Below are experts of layer 4 (counted from 0) of a mixture-of-experts language model. Rows are named router (the router's row for the expert), gate (a neuron's input weights, with its number), up (a neuron's input weights, with its number) and show model dimensions 0-127. Each number is 128 + 24 x the weight over its row's rms, rounded and kept within 0 to 255. Numbers have three digits each.
After each expert's rows: "mostly gets" lists some tokens that are sent to it at least half of the time. This comes from a sample of Wikipedia text that the model never trained on.

# expert 11
router:151101103102151109118097133105102091125128096150105158168098113146150143138129125142099149117150165130107114154154117137118083131174183098102131130150154136105158111114121153168137134128098151173149111164156159158122092108133138171152100166104132116132157113119101138079150132131077128145174130153146127132122122108139126128131141076087140150136165127100114124074114113124112176146143
gate0:095157111122119103185157146152150112120140115125144143155143101155130084111130122152119146111133126151105118136103165142110168132088162167130100126154170156095090130134130137101156138110129159132140116131131143169094118158084067094134117113143175135139109136162090135127129120157121141089104138108139117127158112152140103119113116102142167099108110184127118108126126121102094112121081
up0:121143112107118133110122158155149141127087117143148110129127136140090083145158134171120111154081130154103124134104147139110126174118158141108113115124139154100118141115134117098147128109095161124132135123146175115140123162129098119104119117179133121142116120139078138185097122183150124082135131109141099115135119155156114099119153129137162120116140137107131097135127116126127127145120
gate1:137157107110090097171106129117159089093158091109133126126116151128128150187136148123141126136137137093088147182130120172130126142123124110138116120071117147101172107108130124172054108083128119108139119113145113183104109127136093141120106111165172121131137176106117103143111130150146176160106126182198154127094153151140158132136075142143127120108149092141126106114124125141158091123097
up1:158103156110109094161121112144163113106159099110128126140112158121127116125131129142108119159112174110123160191100156140116126152095132129111140136112173152120150165104124138160076115077120085131114141078097131123151088123090125097112109129129163103159170117104125098104123133095161148168102132115132099120114134159116133129109109116060115111106151129167156105137126129162125112175125
gate2:109180156154130104167139132106138136130173144095129141156102071138118108103134103125121126128117122116096181144125137117095149132099111160096190132147151098106107117136114121124108116113186110146142174138150142133121128163098118084142117129109139115138147146100134138086116131107098131129104091112155079156126100111147119123128154062106087107115106162099164139124150138117107143143130
up2:148112111115146133092136107109099130122094121140144142077148157147103127141109129142114116104133128153155079103149151155124117092117112141129102108098137146172177151128101162120157141124072147117130098139118138124126117118143164155115087144119159147102136123172157118102152112126142135145132139127122141097147171168134126065117136165107142162137157092137090133068120083150172132148126
gate3:129074119161107115113103143162144131093123129150147147108121128098144160144147121099141142124119176117138132162086120123130116131125116116100114134138096141142133176104120101117077145130090123141124135164121124124158105164135136107166138102211095132112107138125118118118098104133118164167125137105109112140166111075145113099106110107116103113178159148136081133122146103170193114102125
up3:127118135146149096146136130134116144117183141136143092147158125096112138115152128108116120115137120115142118149145164120108124139149106149118126112185124146090088086137159144147157117143148139108134131117146141139155158139110116110153118125127131083119094098107167131139134129147094098097112135111103118115087097161116139137125133133152159155167122145091140175144168119134153083138123
gate4:138102144097104155094169078139124099147090123118136121138151191165106119150115141125131115142087175103108161141088127112125109144106105158103082093141114099136123121098126118131118129138144142104108135160147110123139143158135128113127131164091141113110117143150139127122160081150121149128097154150168115132143141172107136148137124126141148117102134110140119111147152146141155093116159
up4:112118132096177078159104146150124128152153198119143126108125093134089146068116117155128089154124133113137131165138110136138117133104123074133094125148135138107145098125176134115153155128135142166144108100172144115122191124120144111118094124163131128135161138109129146124168145101115104139102125137086118115155067134114108159099132169114097161130127126087154120146130095111101155131098
gate5:152120145152123143132119159136129128123154090102108104147117130116137143109177081116142134095129092165158140110120139110105117131089102140136148066122084143160128102090141165133152126146173126140166153138126130132089135141145145131159088158172181127173132132105120104144148123112149150115156109121178091144088139150131154112140114128136135111199146128126125134147153144114133081120106
up5:133141143092149132137107146119124142109152127147147169096174154104088147157136108139095156119111123112119161112121141124186155174087084113105126129143119110160118115182133167126140099125112100138128132166131104081103111122169087160122118123161138139116130104101094143132075109161141164101143079114149163161093120132129192170090128162148149124109102158131121129112165142176112107122107
mostly gets: " England", " India", " China", " France", " California", " States"

# expert 8
router:115120094091108109160148075083098121154109114149113157112098104131129095116135116122111168122149149100113075150149139128131136165121149152108133106108140115099160106109157113146158184134096131116156118099126114087090108097129131136057111120119091118139135133119095163108131118110117108145143130133165122120086136125127104099137096114153146118133164140125138172102108095147109115115132
gate0:125100157113109110103143105130122102156143113122120138123144211156157095165092111107127081114156108167125185151120084134188128138166113130175095104150154136103161120107159134126140143092160150113086143084111121088148147121116121139151112145145090147153107103105148138124106124109132100117141102101134160170129110118140133141128130082133150121081152123122140095145115144143123147164109
up0:133135114146143138152120126112103099125172110146130114155136092148098130109151106119146155166101170112097107125101105102121132083154160119139147131140139118144143121177115060149148128147121125105138114167134144174093144125116107085114112111094108125147154162138172148140117136155103157158116107155146107121123125157111111109099113101168135081114130083137112149128147139144091106159145
gate1:114082141110108137144147173151166116140081151144111110091125131115138148095143158079124129163138121134144144100144109123125154081151173150157141129141151143144136165097123151150142088148148101097101117099128151173140102130154101096161119118116114114129127097110136150124140138169126142157090136150134136122093117103117174127105122132115076085123150121164126180141124133155113151148142
up1:143150135120135111164106123124121116163128103135102131129082114130150101158137148152103103176123155132077168093135077118068137149129136155186130112088182161140154130150149074125100145112090093144126083128115114136145120112104120122154154072129117118158166152102124139160117108140120135143095133180100118098109091147152141106131093141141076118087172164095133089075133129141130126113147
gate2:164111173136091142213106124115105128121135124115125148121146145174102132115137076080138131130133137145134133142150130097161100152154130162110124116100114151152101114148104146140127115119126112128127094112098094141116145117173107171141140115113198167099137132095121095125128107093134158129162136102141175103120113129107112129153129128115149123148145072144128130152126124092128112177122
up2:132083161142084140166137078090085161119104162138155162084134111165112106156133112120095158166174150094145126130106129109144092192162168148109138162099082109159121092112138120167101151131121115161123091113146122115080090128152109125138103104137179115145098123120117097133128134149114102131141124096117152121147145116115106152146152134157144127126127079127105129144123132068082127116128
gate3:131101108124142155098134153110153115148144149160113147118157160091074154136156112106135094158122123136096116180145092086133099126149127135136118141105134123111142135117071100106117123127105138124119104156144094130171113180062112120120106098134097120147134101126135182085150171132108105167087146107122139092124128124104064140161181157119152134112184148128116148145156112172181119126130
up3:110135089138113127141123153090140126138129118150107116133160168075142115128143128139161112145117112149117117154100120140150131151132134136100126145106136124138099136155100080148144146101129133167103126165128100130163127120101137108128114094143092138126131124116142123098118172165126129139097122136144134142102107129145108120095166140098140131119168117171127108117119163159182140130126
gate4:129132109159118113099088114125119145107132127129124096120146153171121138160097139097163120161174127119122173091138131160140127134133145121155141130119175107114104121098122137106127106088134119105146129112125116115155179110125143152153074173125175138187081099136145111126174083114168179127129104123128174117115143150153169124132111095110146141111126139120166162119152106132096128099136
up4:126135109161124109120109125147125129101159151113094146133144153133135166139085168142108125145141141132149135095140131145147140135096127149143078105100147155122115141135121160105123108118116120085110091164108124131142133155159126127140114135122074156152141154160129173179102109113111155141155128186150119169120140121131141191106156099107085164144157122110097121118110143140088132098133
gate5:089120169164099150133180143135129111190107151121146144124122141082096117119125134135096097176101122099125099169144171117147107160152097113131107113133126160110111130116099134119125122123133104136135129140136144110119154108147143124131112150122119147102109118145156099156156070125123157127116140152138086101153145111141111145124167137142142217146096126115156127115147110142158070147144
up5:140097090125119110099098111115110127112119107143077151118131130168166151112120133130126126078103152153114155123140129123087125118131145166101137148106134120142165112132101165162166154121112136118116135121098098132136089130142136095148109138101109113099172134102103165173142167135164077173129132141120138162110100147120143113113097117097198066116107112129140106133132154127153132141102
mostly gets: " football", " basketball", "\n", " soccer", " tennis", " baseball"

# expert 28
router:119147126091121116144089134139091096159112132160160174123090112105174165122112113120112130142131137080142099128180109131100146154115147141149108111133092133143143091099178156110135155133121123111146126128139123090128115131097193133117108205121132109096141111144093138127132173129107105130124148139100105152106127113138085111150141095074126164127160105101116122105115120145062135135133
gate0:131099104148120101107092154131131110126121116139111161145118119139094153130126144142114122122088114148133148172102092139133097135124153110170134130142120122120104085128124141167133145124091145177150101133112133099114121140130129123163137085149140192109168133168133125127094140100132137135109162134104141138134106112167136130169142127105101140106105132102137081102148124120153082151112
up0:126086108118145095129107128096126091116132157151136133098140158158139109154088120101139131090097163140150150169103165159107134104122153146144174131119125150146141133113165201143106122145120140131131107137107147133112130108129144143136144139135142187089158136147134101143130132134111141139111136151140118083128153095115084129123107134104149130123112113107189091185157135090193082113098
gate1:093080147146100132130143103105141104099116143140129148078157122168144119124079127164128135083133096146134097125114105102102129154151087173101137107176161109111117114146156133113110147098152135117096151140101132087143134084142122180096129145141106136119144109125081161110119131121110124112100132119122150154118155118155155161133130106129100090187130122107142128143132111142167165143126
up1:155160112081159099166145143131098172085107134160147144131100132131138118107132126151123071088154136128147095118132152122160124055172114128145109100143114146136164144095112136122141130120099123097118156118119153152126140187162139106164116176128161140147139136108119133085103109101148102147149158171164129126131101125108144106110119085179152107101097118155125105094125135114105091157163
gate2:077131116141138098157165132137102102087152138118155168143111109088136139145117138103058120167138138067148120119087105100147144111084114134151132106113166092169127146089113133100140120129157097120113102127110059168116147171125121119086110112095107120123132162150132137152132176100174120173119086120110109162090125128115151141131152125097165110103119144108108151126137172144160132115150
up2:158115114126134112149145121151173188183138126122151114118142140152103093126153145128153127135145136131127128142126142183144107094178151151102127128116096122108122133100169129136138137140093133123173126142153122078156099113123102069124121157142116131168140092101110101085071134061134106091141123146135139098131146124138130072123125084146127142109135103135140131094127109146116134109092
gate3:158165172150121156107100101157162083131144084113146138120071136146168146144097151109126136087148137124128127119089142149068116140124170115122104096122097115108088118127111067082131127156060115149112131164111124132137081130155124113116135100088117124125148145175135151099135121133146143106138128135139160093111147115128143107134147103131148121105136111118119141144110141155142152173107
up3:140107108139138081159086126171124114126108133161121148142163140161146105175127105129161113081083109139107124099076153153103165142120121092139164122137101148119136148132117116133162138158122166177123142108130090129147114171107143152146123087135142161129192122145179131122101119122131130097164127160102105138110148118088107143125151147136155123109132103105116146118097158136162147144129
gate4:112138119139139114112110102154152120189159155130134146181129113135156167141125120094127185131114154090165144103141153138147136123110109172120134124140151101121132144142139136121125143116126111166194145124142115107152097140145095132106070147147096132155121115136146135114131157153148088123120101126128128161120158129119123113115134107178134136119122131120134141079134148179134120150161
up4:083119101119112064170092160129125130147144171118171162159134100114135171095142108104143182111154111119143122128171138138127140121073121125109080090149102145110125128104095149126163125114138099132147133130095133134150115118117075108099150145154144157142167072122117103134166167103159098168132094132122109135097129146117115109112114113124127109125124138158110102076140151125122115138157
gate5:110103097095118124094122143116131134124086139143109126157165108127129133125136075144102099162110158128097136113129139113108158139135140130099138131128101105112137124103086066122092180130055149134148113127144090135129145133147193144153113075120130130124139116108130120123112135157142121134126141093111168156093113159129160131113120160169142120131121108203138120140141124110144153111099
up5:100129122154071167080165131127070151164124108090158122121169101135121150094141135093105208132126100103120106085115165112118112127135111190089108144115133095149142080102153150162134130174125097121202080101169140098150163161150113101112143135144162154165091110110142157144154122146093129162132128162123093110116128095161100149092141136148150164116111151119073147150136103160119129112114
mostly gets: " and", " or", " &", " et", " nor", " And"

# expert 3
router:125137106145139104128129167124117136162145130155101140144124126144152163133210107174132134163162111114109118200145101142130131136135169122129152125122085123118168113082118097112119138163115154119156119130194129101131118135153144159120109140119090101153131120152105144108103153187080109123165128121103114130127159134142099102109131086156100115121150124095128155106123111161095150116152
gate0:091108165156109097084130161143114120183105127138125153159146131120099118152154144136078137137125137134129127133121085127130133080142114121111098104158118095103134126124094163108142123139144102169125119085152151127138127112154162131134135126130111106109115111101097088130165150170106092092140164107129139077114089113114133103152149058149095123107137099118118143150113103133161114167122
up0:139116136125095112160146143135089136137139097110114116146117126151085139165148135131101107147108112124152112156137152107119127127128094163122147107119104150085105142135140122125118105137168074173142134120162148146108147137175125104105145113108130121095112113112112120083118147136112110136118133124129098108106076123104121151110151117119136127110115126139123157121096156142150123135097
gate1:131124144138173148123133165125134144094134129151088115130151156157127097127101142127128116120154131166144132098150152137123128116162124143099118129142096159129176138143082149113154114105162134127126138170110092143192111123144116139118147112144149118107132153120121095079091094124143134150096136113100139159139147104161193106160184149114127089145124149146145120096104159105095143109154
up1:163149128170138134123109154116143151096135141117114121115131122163135173163115108137144144120184108131114121140131081117106153090118139137137106125168140122095141129133142131089134120138117113131147156145141142152146145113123092171100129122141127132155111093125165111094109120127106139139099121107171140134065124135151140098101142145150070092123149137107132129150083117135135108157120
gate2:159125131141128146152113130116070112107119094090140135121100126137106121123070118122145147162126156160113103102135145180121159148104109107124135127099083102152161122103129098111126103152143141108134133122166182148105156084149165132141121104146128140086117121078124145110095126120142134166121148110109126098076121106129117129132153112127150108126105093125137135172126101139087094129101
up2:103149127120117101104155128143155115157181139188165150144137161124092167155148102114119119113121149104149132152122112102148118132126150193141134166086126114116097130179142154132164118092123104139122144113076074154133105167103106140127173132135121135124142193171137155105101099117124118086137115120121121174150124174116097143133163104114139121142129115102142109143106155092165145134162
gate3:092122136127150147157138153128109138085097109126134132153090112147116092169147111113114101139117159107106158106150136112114175142144092124117130155117162140177157152120164130112094135142136136122137140186163134164077108088128140144139105138085110140155160095179092171105143129170117134133120125150147121087133130132096147123093100133111165120135114150123087098153122124162120140131127
up3:154074132111130135103143135133148075149153138133153110144111108156142129135136126133082102138108162107129102120128142127135120121157109148124134108118105157125124098127135132114119135098133150117119169173121156141119129104162149120116111140165123120112132100120147155091104100107085164158136112133114139085083090163159149083084140154117087175167139132077124100143143137132103166117117
gate4:122133134138122137088129103147103131119116142079154103133119130127068066145105138142108096127115130118128167165084170145146152102150175129111125112192158129133116118128122153103124125111125154149129119118103147149115167132109136124157112090169107164183150112131120133106118125097109079123142116164092157164131109142155115103126093140100103145132111115153099114103104119118137112108123
up4:111105125165101163100139143126178119106136133126150092107109116091165163088130163108152111141148105161086131082147149113152096127141104080164125118116120181140138090121143121167167120139102121086105141154118152104103109107071099123097150106093140109099128102088122124149140155158137129126066108120163150164148155142121125162136124108111123142128098106137145143098122107128110168118102
gate5:136131134178135136146152129153169201110119123083132159149105158120145154134133129136128164114117097159116124137130091122097133099122127178135157105094150106092096130112176091132133103128132113116102116144154137135141127105167133134128133114140067140100143122092174115130085101130107131196177133137133113115149128146121111169165138157155114183070143165077152118145178109150142143140098
up5:154097120140119133121141137159165179105150128077109090143111136115174128147154120145131126121122119130118168134111092138099105114149162145106109118132118124110101122121113099098131141115118083080113148136149103081132120096140088143168121154139123136137186159132138140096083123157104124128135179172136134128107101164146148156117135130156133177159113176122098117135159111143133142128153
mostly gets: " album", " band", " song", " studio", " guitar", " newspaper"

# expert 17
router:141117147098145138126121085096133119166127137115119148161096108142166121100104124169105153122135163142108098162116079131124080149125138119093091139141106147128140138102160098109129134139129130169127142139147103135106114124135096159163154117134103112134175143163096124110128126169089142184136135112135132125120152079134135096148144154100169166109137131101097141106127122141082144104176
gate0:107101099149084076166104114127085109181144146174078157148137135144158115129119172158118135124140122185144113125137132125129116138119108113138107121144125146122140181121126138128148145127105128140135135114131133163107161162101124118091125164147101130097127095103133096121099131086160128144108124134134104135068114119150091084131146151118117098150157147123135118150103060086131090092116
up0:149141107152162095157143150136142154125136106116134125106119180125138098126117155129133109144153146095158125109148141156122147087130073138142114131126143145171141179125143171101140090135129105158130140121142143092091179180122118109112145152148129163138141106131130153121109145139156123147122121132148112124101107133075128111158130134148105137170124064154117069118140140109077137101150
gate1:162145144084134133117134126153146119169163140165098167125110102134123099126094114142161144132145140114172097131163164158123100125104140098154130103145118136118112104145117139090102095124134169155131132156177124104143147168108167143155102129163089109104107123125162154130161117128106151130124138130140172154175100140097167089145125081147125139114111120150175154105122142076094127118119
up1:175155133109151119088132140169139091156146168124092125125085119167131110127098108111164149098159167093151178146145163105118127090121119151081124140125137121113143090128159127129120125137104122154083122114105122108114152140120142120119100153158056115136113105160121157155167140145136143113087132137146161133120087118058105136074121111129165108185134110088151177109127153082091134134137
gate2:085103127146136165124127171161114137173123170101142123100133122124133133111105136120114114184080086156142113110124119113152128153149120117152124136132122070134105158133119122130143116127086146058089140117147160120140130098113167103133145151119124099099175103140107152111181117170130120131110147151187111147132149101160105122151158128140160155124109106116078117129116144105135149128138
up2:104150138128149118136121168106121118134165154101144150148091135154157117135141110161133140112128137159145132173119145157104117134150095106154138153114107124126136157104135124173143111153098147131145127118124103122163142141151129125183152128137143112106103117109177161148156089141143088117138114147133150099122123147141188116114160136106142104135106152121080123143105125135117161122137
gate3:129106107101113157137140085127112098159141096114170118151155131128106129121126110152164122120095165106159189111157108175142147147133144097101181150112086136107150115142149099152135092159100131154078118133135126129123118159165139160103118168126150094155178126077137140161178181130109112162133146141153128081157136175124115097081134115093124149122128081179121180105089142080128113158102
up3:122085111148095113117112151137144157170105133120132062139151161131105169102100106103125093141113148117140163118126150195124138146127172080133148112087118134143170134117112090110111136122137136128147098135128129112111173134132122138115105111134157140108168086148172145144110145096080105144084089129137120098109128148135139086081139135096137164160110128161137121126134150120105093154166
gate4:116118142139135123118160127084106145088108111137125135109145136149133133138106141111151151118125143122125128157121180114159113140159100126173159149114099152105142124131133125162120134140133117116099151079096129082097132137105135138082112124114131204161145143128162077131130134158078138099154137111146116118161137140101116139149141154133137123174134130131182105142148143121066126130114
up4:138110132152166126115183106154129131099146125141094151153152105145155122174154104151161135122091117109116122139138173129126146163152102166173147121112093143129139147100140093173060119125071097139123127148132147122116123152124153104134121125138181137174143142111152133175135122116107121117147087151157109097135108094136153120149126202156158079118138114130140129139127120132113098094081
gate5:096160149130127136129092127139132125155106129167185125108143098109069133173103074133101166078091154114152150100144121104088123143141105096135154180168100112141158137125095126157106127141088171131127119105142125094160144101149113100101121096101126131146137090109140115138108163127151136151053125160055118111109139125114197139104132119118143151174115113154139106111122095145097144083134
up5:155138141103142136124106143145127150127194140171104131178129132136150129126146100130124133138131087124169121123113111130153142113081115128175109152102128142131130132161125091136151136069146061131109143118081184150135152109115111150128128135083114107167116105160111110099178139120113098148122147092167126108140136137126067115170114168147109123154169152126133118116127109148128145115097
mostly gets: " Genus", " Coordinates", "Scientific", "hylum", " Binomi", " Synonyms"

# expert 9
router:139148125122109116144125096140118117145114147136142160147130109105177151114133131155087136155126137142117121114123107136150120166120142134122118098128109107108148145124115158078145165160097140130134139120127085099082092128144130163104106151111115164095103094141103180152137145143101107136168124138135124173137138111155123125136129080108132142078131124107100120106115116123113122101140
gate0:071136113110134151148104139150147149094117118171117161134144128152145107113156103128088112155119058146127112110159120135117161192125124129158133171128139136100102114083120160157137122123141101120112147080125124133131139130086130079146162119156132182115121114149117136129132088120126104110143098133133135153104132123157139149118144106132075144136085125128093133134117159141124148104097
up0:085148114129132142127107086122112130076114135124119176118113083115117118102138144111092100148090142091127151099159100100095103166117116147109165118101125131138177142144135142134142135155134096132047118137121104113109136108082148102092146108156139125117111110132132160143117126152135126105123127090181138107126143142170125123105166142136132114075121129154112135150131129105156109131115
gate1:127157129163119117087135107154130091145108090128104166108143128067157093132125132127108178144114163140146110116176138164168088144122079154119121120159103128137156113152157118124114127140124129116146148121094124098114157142139123147140104117098123153125161100143125120189117130119158087141107140140149117114103145098131138097141134160134105158105160141120131121126088131100138125116137
up1:044181125120099175109112085157117157164114116137118160118122157100144120158092179129104180138132097157143107117164158147167122216118105117137148119129125113102129099144135091164137102117139125080142118111110069136143102143123116152112142128135119129117144140150057098161125110118165096162113116105157112139131143118134131119133099156108119126139105147112155160148090131108132154150147
gate2:149144145145130110097141131143171141129151165145099146106160147090090146108142121114124086152105119109113101118129073141166116124097165148129118165113156133151093125154131168128153149111115090123125074148148154159076139107153166153127111141115159081134151159133149149124079132126161136100153131139113120162125108129145126137142176105083143052151147117089096135171092140114182130119148
up2:106156133138155100164154144162135113137116127123133077133158081139116102125124136122090132152114126143123172154134160149096148169096127137145106103140145136108156151130103099119136127121141118148102205116150139136155136126118131119094129095131101129100125112140144144117141131127078122095080105166166113117131162083110105128148122177148092136080152146205128136106168134143083133148102
gate3:077088101127145131164174119127097152131144122072149154108115163127130130094094107149115111131157119138144121147097121132146100074095165117132121116092160115105158174168152138115116156167129131174071152096111100115125126140105127131057125156123102185110145098167127144160155085147146127138130167134148163114166118144142117135134141094128156158132111102086118094144103148142140135097134
up3:107129180130084120145130107096139168126086156083176134104164151120188162123140139076141176148150121134107154109095131152136097092130105151141144133126143153156133158116142123134146131064138095173150144107094124089116165128119150103123166119142092130136110123125121151111124129142154116133090175113139143115154110079126129123108124121107134087141122140127134108120148176139114152119106
gate4:116139110115134155113149123170119112111133157125133133160115118149118149142159127138116089180109140137136148136085125120153125152144123135172122128113088108129116153144149127147098114159148100151148079114125136116125154142142100145148135136129136167113117107072141112159096070098064144160129178129099117132182140094159112116112124141178177103079128108075126134137190141164123122141085
up4:108143156139127105115129108111100125155108158118143147134151104130148114137135174114119141128145120132197112136135104098124145123082133112156117122119113159095124093086170150131111132089129140118140124119094121101145127103134116134105132116124141122173124116146125135093150165141175079117152085150116100136077097143163139135134166107098115124149129118165167133131084120109136133120111
gate5:148145140115124156143142119117102158136121114125136191124140184129148152134135129144140101142189115140146113114116110105121117133088099104114087181179144108091139144092094154101104111131184133113095152091122070108084102109137148181137173128126136125109131128152115142156125143131106115125160133146156071129112154125126136074141172091154126113096141098134120126142109137123118164145109
up5:161134174084102099142126130133091101151134146127145112139164110142139188143120162132140116133099154154153108140122125135107113124114114109124092115150141171104109188121094125126161161102147144179093149099122116146159080126124097100076113117123088123136161157122109088144102125142085138111155102120156089128120140171132083078137112155116134140107159094100113095133131113131101070112118
mostly gets: " (", "(", "–", "{", "\"", "—"

# expert 4
router:139134154104137130148081091137096127120071111122144128156108116111120181096137137169122135124143134109100103108133116141103117123138155115141145148153099154136116092053143181136187135129088139136109129165162124112096107122138113117112134143132120128155163128102086094082136152137112097138152153133134125147050149160138098123175114133146151109107164146119144131091103119143114126131124
gate0:114140105170127174141085099138131118109149135132150139132131097151148163087086177189119136125130105127120124105083112112105107124103145152150158130107108134128127170155127167163107144138113144148155150171153126109125131135149138127122150119182077113153125108130125124132183131162103130121154120150136121122109115128162167140143174123142151081110119141173081105151102133108178130127124
up0:173134157134111091133147127114116120109108114141133137157138170080115124137126099117140135178095136169145178150143101139146134109145081153139146157149113122139111081118148134160164141123099134121113094135098124125157149143126156140157117106067157129099108130140146099153087087060131125137118098107175129133148138102136096112124121141149151150123134153145119086120124094121137121100114
gate1:120189093131129129106162135113144177117146094129167116145108146135109125171074147101184126140143139130138164136101157123171142116137136091112106096175077160131158145152135141165119103126157123148141094136172103128108169113180100163131151128128149153119117121092131102113097117139130150149123141142130130124101166110169137103108142160089097120113115109071138129129111117127125111133145
up1:133140119104104119084126119155106097121148103170134088128158134068132147119141111105124121102147154143121163153160128117174142103146128149108148149093106164128133112131127123137109105101131141105129100136121137120140082132151137166117098111136161128171109115154087145082132119099131143118179127154141111122138113170134082133108140131136112130140127125126095091119110105134132145190169
gate2:153127093132162136076103137113177095136126137132092143183157127141131053121139132157084135107107130174113091113135161133117132110086137113140119113139119161086120123148108105137135105115102138121138161112137070161148143121129156118131144120125153126109141162133135124089148148158127166116154128158078112127107142144149127142120103129145100152137122124117129158135132136115138105116091
up2:120146156169146158113155163128111121136084123116161108138087128129119084123143140136135132155117093140130152104176152120098133150198141125122128127135133099158110150158107130176139163124117158099098152123156134125155107109145189118142084166143168126142157133111102079116114165159121165110106103105110098107127108127113125106111127125144096098150142146082165125113086123148148149147168
gate3:092112093144131097108133096147135116133109167111124158134115166062128160114133126138094117107135084118136132068143120148065146116140115140116161138139110156097096073076091188136137114107154122165129113155145103116109137094125164100124145129118163143144103145122099120117123139172145144150145084163106147104139097139116151074095151117131125143133118161128128102104110080127147139107093
up3:170141172108100180116132140139137105161117113138097107134114107164148118088147128114119130134113168138137112178105105135137150118086124135149154128123127159123154148168142140098096127125130172063088171108163152102119081156092160158098087116107108104178144107127148141181112146147123118140088116111141105145101112152123125136148134133143152146108124132121109127120147140114090132143171
gate4:149142131139125159136103132141110125088113135094156137143146131174095112172115134111159154105160133087095154108090138109150130141117110140097132121138125140119094140083095114143136091110130115125167116111095154141145083075141114086104166156130145186130115072122100125133210135069135130146094119171158181115133118160084134156128080177127140138060121144164108129145152118133168131141139
up4:093171101101132148113109140131101123172086102164125141111127125119138105157173154153130110127123120105136139156124115146146113117108136162120124128122132104167170094147139165146121152169131151109144133128177100096110142125118168123163102126141138082139132119127111123092084130179126127116112147051111081126111115108145151114121113107131107141137130128157137098173109073090138148151091
gate5:126123123155115144109122111135085138095099147091138128156140130123129126142140134138164124115141168151140129113117115138145145133121128140108130135128088123146085108090113093123187103130118094133114135158126119064122077117123133136124112114153159135168142148146132125118140139152089132135127141144169165144118131114109129163112158092089117112112120171137120134144131125117130133149166
up5:176105144130171150150105110124101127137157110134168118120081090148084115169178114092108146111145137097182125172099102181079120140168141132133165112103109138088172140142124133123083161135138193112163144131168126129135136110128154115146130150092106112135101107109192126139122116112147088110100095168086124120105097136104135119088089138157142119154079093109143131130157148157167154111139
mostly gets: " April", " November", " June", " September", " February", " July"

# expert 7
router:123132127106112129133100108131137102122133107198094150100146106101151157120137106159111140112143180097114149174153119159093120174079148159138163092162123157154171137138154169098145101147134114121142099139155115140120129127100099137118102142132113147137143112158101130136107126162100071185143088180123139143089176106146083085125114126112134113128143127145132128079111097124108149089126
gate0:119129096161121148150116098143149125126183147074125113126151165075112147122093103129089158146120079107100169141097101127120140110079142158135140092176135146120105176117107124154133137130108119152093162136132083129147154138109150161133129134131149150145153145164138152121105089146114079145110085143132164051157107124142150129083114128131139097140118130104121137119087128111119149166121
up0:108141129153130163144074137136138086109185133135110135113128120103134127113107121093104158098110130099142161132109131095131117141092158155101151097129156130124167137089137134148122167156144154096120145138139114169104147098125170172118118122112146138135145129133131160125110111146120094130134150175165156127111151190126164126105151138081122132115113132148119118129101112137162120124101
gate1:123112117125176118181144078118118109174117113130146145109148116143153161125143102118121140132094149149152138124132119126132107142163114149138152154150126105141101144142137073119132135143108141131140054128131121106152146133122107113105161166091106118125106110133095085116115116118127111143128107147105170132145126149153121153123130107168116138171104125143142106150108081165123089114113
up1:127113102137138111146134128093121125104101105119160144128129099114146160142154106090124122097152121111159113119160116155133131124160156117106110122167097145116116127118124118162125146132098154098180118106169147126148119103117131095120144179103135111094118112162148132118112111103167126169158103115094123085146135111137175153162116126138103184117117106159125135113109109111145070152140
gate2:127147109111091133113114139173118102106140121106147141112114118120154128166116074128125155132122132128152095124119127115092065113135102142132135141127129136182087166150136137120119140166100101124162165064094144091160132125126117096146110109100118171109133112122145108152138108123138148109125090100145124168094115092169156102156086184123136130146105120168166171136158088123145148123106
up2:113143116112128107115148128155088108107163132141123125163147136100161126153126116149134145139156132130159128131094118125119089145081139154131127107111129126187142132128118143155121123091112119133120178102102120100132080135129150106124092135142150196109143157154095137136088121136186147072141113108165092168105149120123139142126126118144134121155095124172138116159116106099124163117156
gate3:125141135103140085185115139149109148106117164158134126151154124139107139100168077107109085155164100125100104139163163138114083115138111152122133090152138153159128096085145113116109160181125159105120136154113127130105123157151095102155128134126128155159147154167101112128172140110151081126150122133104130147153119140135148120122142101133080172127143119127096080101134122131142133142141
up3:109124126124118124117118139096110101080137173144151120097129117105139136113110143117156110121157114113147120139139152108160146057076129134126118086130128160115149095115107132146139091124137170157141107143131091158147126083131124175128094088102155138118105103124154137143097122097106158127173142117142138149135097125134096124080123117143126144155136112119095157122122129145104125136104
gate4:120097155148157136158133124136173141104119153131156123103126095147125138128137081091144174168130103120116168181144094131120067109139144146143142122113127118108130162136137187155146141168124175143122108121145108131101112117127171108142130142108149112118187067132099119148123162093156139145084153134116147070176103140120119105120147112157114116157159099103084149184151148166143132152162
up4:126117153153101145175139145142168142146123171114111141156157108126140104141156096136119104109098128104114145138120139125112153125144146118156063118151099091122102144150126158125134151132169126106147118135146159099111159084130122158181153117162109142122112128138150161099092140130129129159099096159130154129150120108130176126155080122159147135107119162130065131146149100098112125083143
gate5:116139111138113112084093144085154151095130138166133109063157121185118136149125138123143084106129156118137091110112124109105151144153147157111136135131115130180150144130142118104145133102151131117133108128160157154154153121160113141140138159117123161123175113151115119122091170100151108127143122162129120157126136121148128145065165136140142173143181120145098070143093150079138107124155
up5:159139098161119102162089088158145120176156122138057095129165132148152115142169097130098150137142108105140134156155107154121070137099108155129094131146132148072166107131106131130157142136106149129117151181164098079125135098092124155148137081101103087139117118066132092120143113115118152128120127073105153115133114163131091098127124101169130122113104160128153107143171155137123151128147
mostly gets: " re", " non", " un", " co", " ex", " pre"